Weights of a small mixture-of-experts language model, trained from scratch on English Wikipedia.
Experts: 96 squared ReLU neurons an expert, 2 picks a token.
Below are experts of layer 3 (counted from 0) of a mixture-of-experts language model. Rows are named router (the router's row for the expert) and show model dimensions 0-159. Each number is 128 + 24 x the weight over its row's rms, rounded and kept within 0 to 255. Numbers have three digits each.
After each expert's rows: a language model's description of what the expert responds to. This comes from a sample of Wikipedia text that the model never trained on.

# expert 24
router:138136106103106129152164153124163106142153125124129132108115122118153161106105103129142096110149117100090119128137163137174150160113122144097127130119134119163138107160119131106121059134136146158119130083134161130114132121151177157146155151138158142099115132107098148101148126123093156111140134126105097151127186118120099141162102087061150195136093135132150110135135103119125146119137095154135124157082139177121124102147082138150096166095137101168097139131165121107153157133135138
Description: Vowel or short vowel-led pieces such as e, i, o, ib, ol inside uncommon or foreign names, like Ajibade, Ojibwe, Universiade, Leuven.

# expert 61
router:109135109134159131142150104136166118144159130148087105126087138095125096116141175163126154167146109137135121104148136111110104091097113183167081157098113157140156143101111136116137113132154104165142143082116116118159133158109101093134130115091102105166123103153159106092145114111081169109071131088109132140096153160133167145144155122120122187140149094127116122138134118154093106102149148132122118100138095126145157101104104135105123100087129148135163120126167127111119127137128116
Description: A single lowercase first letter of a split word after a comma, and, of or the, such as c(andidate), f(erret), s(ue).

# expert 5
router:158149115129130105109135131135126097163116117060156125146111114107125112112162110119091087169176112162131128101164119160114108075131153079126111151122161131125151103112125109111135128157126106111162125119143102112108155134099124157093136136086075133175158152154118121103118128120151094077111176133154140102180115091120111137153128133128138115148134121130099151114165129134085149107143138108130166134161109147166164075132142148116167126084123139134100154140132143161146144135141127
Description: Common words usable as noun or verb, often as word starts, like form, out, found, work, design, develop, built.

# expert 41
router:147180111139148125147105133130088154153137144082119142163141098128153083093110124146110142122108167123122141155101161134156125116111153102106098094173128168078109154150103138095147140145144150110101154100131166124145124153138151093121084133108143178147111153092167120138137102162102130114079183122113141142130125129146159100098132124140086118163123102126101110142113086172109091112112142136131088094114115122161119098129095139134146121113157081107104157125116141128092127120131140
Description: Line breaks ending table rows or list lines, especially right after the |---|---| header separator in Markdown tables and infoboxes.

# expert 25
router:127109141152152091099102132162166150143149137135146149136184121124137119116133109108112108179119156141087091118138146118154129143187173125136174151152144109132134136092085128110096155146148102102102089166135129158129109129127178119133165138163116180135142149170125153095130121106134144112111135156143157110115121105112168144131104116156122170126152098153110164113091120103132162157156122183108105158155109104137148149135162120100104140122112150118134166158114150127149111117122173
Description: Sports vocabulary in match reports and results tables, such as team, season, score, Cup, tournament, player, win.

# expert 56
router:159126107150147112133098149130109148129157154142163131169147116153082158140103098111155109136109145111138126124100103132090165137079140165105121112181116129121130095109136135120151105108089110087094131150110182125107182149163166142137091116113095113158106150131108076100107138152137127087130139147123134101120094145151116070160118126150145096125144131126141153109164143138136141161144105106164143124169127134137143158139114118141096119173101161146126107113096092090093134109149111
Description: Suffix pieces ending words like -ist, -ion, -ism, -ical, -ian, as in racist, discussion, romanticist, Catholic.

# expert 0
router:153092131122099087135126122139114144113113140140139088106136094114084153109181122091120129106120158174134099110116085134132127080159148107139125137114104140102155152138119130142139114143123121112162095126105108146119145143124110129115169112111080126107134140125105143135180149093101098111104123106129145142120096142202099126107137111098111187109159127179089163159165119120138131151107117154158143085157176137148118137112161132123150154155076116160141093163130114119124157129113131
Description: Nouns and adjectives for government, politics and education, such as public official, state, University of, district, election.

# expert 23
router:112123155121125131139075120140134115137134102114144144123175108157143117162104133137125143105129117105128093143106125125164091136124164135098120100146106107163098127144117170148127177107145089096112162168130120106105094159108135114165128152127114119151110126097114099130104087164140180140112138163117100116166094123105117129137148125158160162103141171113135089163140092149136117153133107090119142111167172138152145168076127080147126099122114127088164137097126179128140157107107109
Description: Word-final plural or Latin-like suffixes split off a stem, chiefly es, ers, ors, um, in words like Andes, athletes, tribes.

# expert 19
router:157125146156165066148120164162105125155117154117133158148124151125129133158108133095103078123147148131089096089147101142137136160133174075167130111162119120095131159105169153128143103174134139087127111161145145107111129141142109146152121148156134134096114129171092156074117110144144117132111120116131115117084127100102179097093112087138171115113153125102119155115097089123151170146170154133133119154136129131146106142115114098148160170145102110137118127145140155147116131127115137
Description: Country names and national adjectives in sports tables and geography, such as Philippines, Italy, German, United States; also League, Group.

# expert 35
router:126094124129107096100159151114141106133156112138148113123105183099103143141137085132149105125145142132127102107118114099121168152163163141145153163099135110114109154166074129118097165084122102113158118149108167119109122109140090130090155159163114120140092114093122126160164124125149151152126126129146106156139131108194103141153109135131123119123125175117158091124144109120122147108107114159095113141186154148077141131124088108135139132092088097155132099120098135174117151143101117
Description: Middle syllable pieces inside proper names and words, especially ter, te, ce, as in Patterson, Monterrey, latte, Guterman.

# expert 29
router:074102092094138145099128086078163113122083151119129115157096112105130118143141097121081102128120148135108116141130116140152110154151157088138155101123167126155107116116095101143150162116121141111166123125128110125101163144136095107100153140147150149070186097132155131116156128102137091111131145142157156121102108156112134110093165104121056110117115122112120154144158138069129140153149173124169133125109113103102115140125141135156132121152118145128085128141129126164154127092131115
Description: Last word plus period ending a sentence in biographical prose, and the next sentence's opener, like She was, It, In.

# expert 2
router:097144119145116122133116125131171138121135124120119097119157150075091092145150159070129130166145129148174159089153163133105110094111112143138162123099108132149165087150109114143170141140157125184152143107149072149145106189092130112095123140148110131150148138157119126106181122129112144126120155116152147144100097124183095132130126113114138123171119122125126110141153135102115145130159123146103097103133151132136131136168136140107104103101104129111069134157172120144127102153158144
Description: First pieces of split words after articles or to, often verb stems like prom(ised), dec(onstruct), reb(uilding), pen(insula).

# expert 42
router:104121127159102102130136124116160143131095165108113125121120109106085150095139124098112093127191131112169136098154114128095122112145089126146154121098099167137150150121094091161088140092104132142124155107138141123097143148114119158095127160116085135101180156135126112122159163116124114081117138119145124163154133095110150077110143104129106113159124118127081121122148113078102166155104110126139118130172125109182167150113135124113169089099154141109120137125125126144088148136149157
Description: General nouns for things, places and properties in descriptive text, such as price, property, population, product, construction, color.

# expert 60
router:109152111175163155151127117146092116084110141100103163121099084112142108157122123086150129140088092169123140138121141102136110160102138105144135142160129108131114134111155138099154090167158078132114138135107141145106129095128114109156110164146137110126128133108130123100118160160107119133093103111078118116098151110088099126110148132136156116144148075092144120177136100138142145145106106075143119140094101160192083126116113127125087126122135159123140135109107181121139110159107117
Description: Single capital letters starting a name, such as the M in Chiang Mai, S, H, or in S, plus lone digits and units in tables.

# expert 38
router:126088125142083144087138160160126110129149149160133140142168095091110165165142153095148113129107129097160115140114153143161158126121124114099127121136153108184072168102134137111072112116120139121152153171133120128088093134106140130108127135112148120139146141135098164109105112144140140136150143150127102099136146085159145133097144085142153134087109145119165095093146087114134171104161153135118113122127140124078118142144099113122116172122125122141107096121112151097096146130192117
Description: Endings of Italian, Spanish and Slavic names and words like ari, ana, ino, ić: Nuvol-ari, Cagli-ari, Olymp-iac-os.

# expert 30
router:127105100127128107146089129147110137146141138103101161132106172104102185144121191152128137137091123130124118140114174092144141098138133126140174147092154128183185095123160111115159107139126133090139102129109154138138108106166152146137113145117140161123113133139106158092160163137105153137116121136139137187121116150089136128108115136114081112133104121090149141098103074113118122094114112119150158129120126169137073143153119108161102173113111089111109142130120126142158115164134124
Description: Word-initial capital pieces of foreign names, often in tables, such as Zh in Zhivko, Kh, Mo, Bel, Sl.

# expert 36
router:159155124122174158131141165142070120153137136117120161173123112140118140096093082143150126137075117122151147121105164097167121146134165107167122116157101105103127108146139121143176099113147099117091151128124128099101134134134147127145119155148157124121124122100097101140088111121152157142142113092113146112150159082119104086091152142093127138145128101100150111167141137167121176158087115111110139140137153153146163113129086113131125153096132118085161119112109164110165153104125108
Description: The piece er ending words like composer, planner, Sumerian, Moser, plus ers, line breaks and possessives his, their, its.

# expert 37
router:098165133144160166123122153153155142109090113089141153156096102126154136151118093116119136109118125134125124148087143105187130154103091104126103119145124156098119161131103129117141085118129142089122129125144140105117144098095114091129087097153130102093161123108167118120125097151131089123095108111158146124164134130095111075097147148107130112124144072099105149149118127168150168127133150120111154143148119126130086101095127119165126105147155156119182145127135127151074169133110089
Description: Forms of be right after a noun-phrase subject, such as was, is, were, are, often beginning passive clauses like "was marked".

# expert 6
router:107130136143091074110132091150140095158120138133133104102141138137104115129130119112116070163140142138153124098138079171178124106136134121182165153125109135132148113111127149133114169139152121132161103167149136121126144142108123136113084147092086148109161120156120174119147118147124104077119163126162147104139100119119141076145166132111149154147147112101121142147148138094128137113155125096092107115166104130143145105158149119079110096121162139104117143147166159142154077132169142
Description: Short common words that work as noun or verb, such as show, run, break, block, round, play, often followed by -ed, -s or -ing.

# expert 45
router:107124114095125129125098146094130146090124081130078127115080160087149122121121105159140138125156110117168139132092104139105128137174165141160157160106161177128137121112142110176182155165141195120134113149135127118113129121118103119139123149129166124092119118082130086173136116126126137135140141109105134128119098134105127158111134133115104163130135153155123093135134121121120111127125170155107101104125088150069129134141160156135115121126102089161097137182169147119168118148129112
Description: Capitalized words or word starts opening a sentence, line or title, mainly In, On, At, As, St, e.g. In November, Inside Games.

# expert 34
router:097134097147155107140131154106100127078145130141111146137171114123121170138124115156112126138110157150167143162127153127144174108137156122088118085129093130114148144159148105135145122134108114128122146136205137121115115118116153115151122111096151164121086151130148099115176095152126136151126141092111141146166144100113112091183091121118129152172112110170153100132112160132098104097114139102131155118102115096135078120117102114143132161162126112102166137167117152177146141127164111
Description: Every line break, especially ending table rows, list entries, filmography lines and prose paragraphs, before the next | or - marker.

# expert 43
router:126079073153117098108165122126118123136114153138090165150104102170110151119130155112083114123117132104157089129164103124152120138150077096146167145108114123115153121126155152123167142132147112135155098161120154121124139158132109119143097141138085115118124114178121156151108140120143118137157096122105124182120149148128130113113148104145142136142123171126090176116159152131136108102152164178150115133166069131126088146102128132109169133122161123117089130117134070115079136105131119
Description: Military and administrative words such as Army, Regiment, Battle, Lieutenant, Royal, and compass or region words like north, province.

# expert 27
router:091161128140145115144141162149118112109093120134123125136124112138161089117109112127149135110098151092131148172094108111164092160107143109131109104158138139113133162105159098145170120152177108108114146151127118140121157142134097100137107159150159104101176138076100136097113133121132150151088118088116110148116101131090111114124114148141136100108116065180150113148110120169152117185126098116108142163090138119134102088136101107151113087128107140106137128124086157106110098098137105
Description: The digit 1 starting a number, especially years like 1999 or 1837 in dates and citations, plus table scores and counts.

# expert 59
router:120130128146112139136121130140111143131155083101082126128116093104116098138181120096130134099139131126119149145091120109152141084114110149115120151130197136166166091136136154138124135168117132071112102118111129161119150145098130114121081154089139149099099106131084087081156107154112109170107098120129136099121109118134144105111123126150123129174143086152158111141100082180156126095122112114124153151102078143157143128163131113151130113130147114100105149120109131096130156150170123
Description: A lone capital letter starting a word or name, such as M, N, A, R, which the following pieces complete, as in Moya, MA, Mihai.

# expert 32
router:156094105133140144123127145132092144091171131109135131145161119108141159145155161139119141106117112167121118137107134150115127153114089122124128134122170117159116107119156137121082136087121107119140107167091155133125087118092165162128109109115148158129136130130108149167195144106114081149151112130141103106163117102132179112116107080117132119079140101117142192102102116113141126122140149106158133172091141159140090161102139130146113167116157114115113118120103066147154145095121121
Description: Vowel-heavy pieces inside Thai, Indian, Persian and East Asian names and words: ae, ah, oo, ya, as in B-rah-ma.

# expert 44
router:131169123105124125149073146137136131141133102139110118147106108167149085100128102141152155140128111069107087112143165140120126148114147133122122121189129103100110118159148118162163108173148147087139150114107136110135157106127120137135125108155099117116106122094132095172065101143124085138164111123163115105125171176112105099127142173102140118102121083095093172132128114145106135113120104089111134147129102179102128133107137101139129111117142138111111091141128123079099106152122110
Description: The word the starting a noun phrase, often after a comma, paragraph break or conjunction, plus they, being, but.

# expert 10
router:143122081135152162131125156125111111109154164158157131161134090152121108135110141159149136117111134104151153156113147108162103134134152141112135130164115139156100152152140148119136127140105125121124168134094168120111181130097164141137141109142130113127114166109170109102110132095140128108130077125069129099092095120093115124135148161079155121091089100115126123105170114143130090166127132157153131132142151139192142103118100105158151126198104160152143103113099146113103133122134101
Description: The word piece ic and similar suffixes inside words (geophys-ic-ist, mosa-ic, Parav-ic-ino), plus taxobox field lines like Conservation status, Genus, Family.

# expert 46
router:106152111151099123109161102122160132107132126113114136127117154116100092109107164125115121172168150178177171132167128151083137117109123142147116125097112140166153085129140088160116109107147155126126097070145095137179134177097116131102137139106115085138097122132134109111155129107126103089086104101128118166128116129128160143104149134122116156146123166149108135136130103124094190105121110168116132088142100111123136154151106144139156076122121130170113156125150115094138116132143148
Description: Opening pieces of longer words after a space, mostly prefixes like con, al, comp, ab, dep, dis: con-quest, prob-able, dis-ability.

# expert 62
router:123106127158183121099079132142115131143117107160144151113126085100144151140097098124101164114130129146127103125106150104151091129155130094146093116122117123105103188097172135108106096096109093087135096174096126124130122112183079123166094130134119132138148105149131147125141147149164142142124111119127107127110119148105172060111134097132148091117141115083134130148095110135136115129142106139067121146133110130161139132125144103103146124182134155146129101164140147152114147159100145
Description: City, state, country and institution names in locations, often after a comma or in tables: New York, London, Munich, Germany.

# expert 14
router:152131102125093158114137125124089098136162097077139126138113174146156153145115186168143172154121107143081128132133133145132127107175072156092140101093106135182128101140145126147096139114138122172128149132115123133175161108167131145134144149088132121144129129136092142137103129101121157152149124112138108140126151153141110135158160161162119120163137100125149173079123112152148112086153115104139088128141150143126087135136171151131145173109171104163142133117126151134132143120110130
Description: Short consonant word pieces inside names and foreign words, especially Slavic or Dutch: Zver(ev), Hertz(og), Amyg(d)ala, Boy(d).

# expert 50
router:133168129116158154146077146153104172130097113105139112100098156134124101146131115152164146096124101110109154150095142135115112128136132078127114139141120146104126163122134146103135087147161114079127167128122163077148145123116097155116124119146176091143155131103126150117130095147121152148100170121133112154121163134127110087140144166103130158168148093084109153130108113175066141112138116126112166149167139167148092105113097136163105108122103126092125114142136164132103108135104130
Description: Commas, above all thousands separators in figures like 73,000 and 4,173,225, plus clause commas and and in lists.

# expert 3
router:128114132130136148142139113130096113098155175151083144160128134140116119156114186127144150133127133125156168169135094107114106097113092140178147147127126134116153149132062144174135107126164199144145113119140125135115085133144103130133120162139085125118133116152137121140129160146149173186082150156113118156111123142141114161087138166152146128151161159145134145080123096122160125126104140128124167143138091143149159105142138124144158112097108138146117136145096159085125089139140122
Description: Capitalized first pieces of proper names such as Mor, Mar, Cal, Ag, plus the minute sign and degree sign in geographic coordinates lines.

# expert 1
router:085134114080095152138094128125105099129094137137126143151139125138168089145174096127145140098082113099103118120100103101148095124123129150113088120154161117077099157151143135132139153099103138088125106146172132134112118138199124138144111143159083106077166111102092136134126134122154114130164112147092147120125141127122139110122135058119154118123134101098124179133130138158110143127166109111097149108136151172124098125101174163140139119116135125123157135104092138130133113147133099
Description: Possessive 's or bare apostrophe after names, institutions and nouns, such as Woman's, Terry's, NATO's; also some "and the", "their".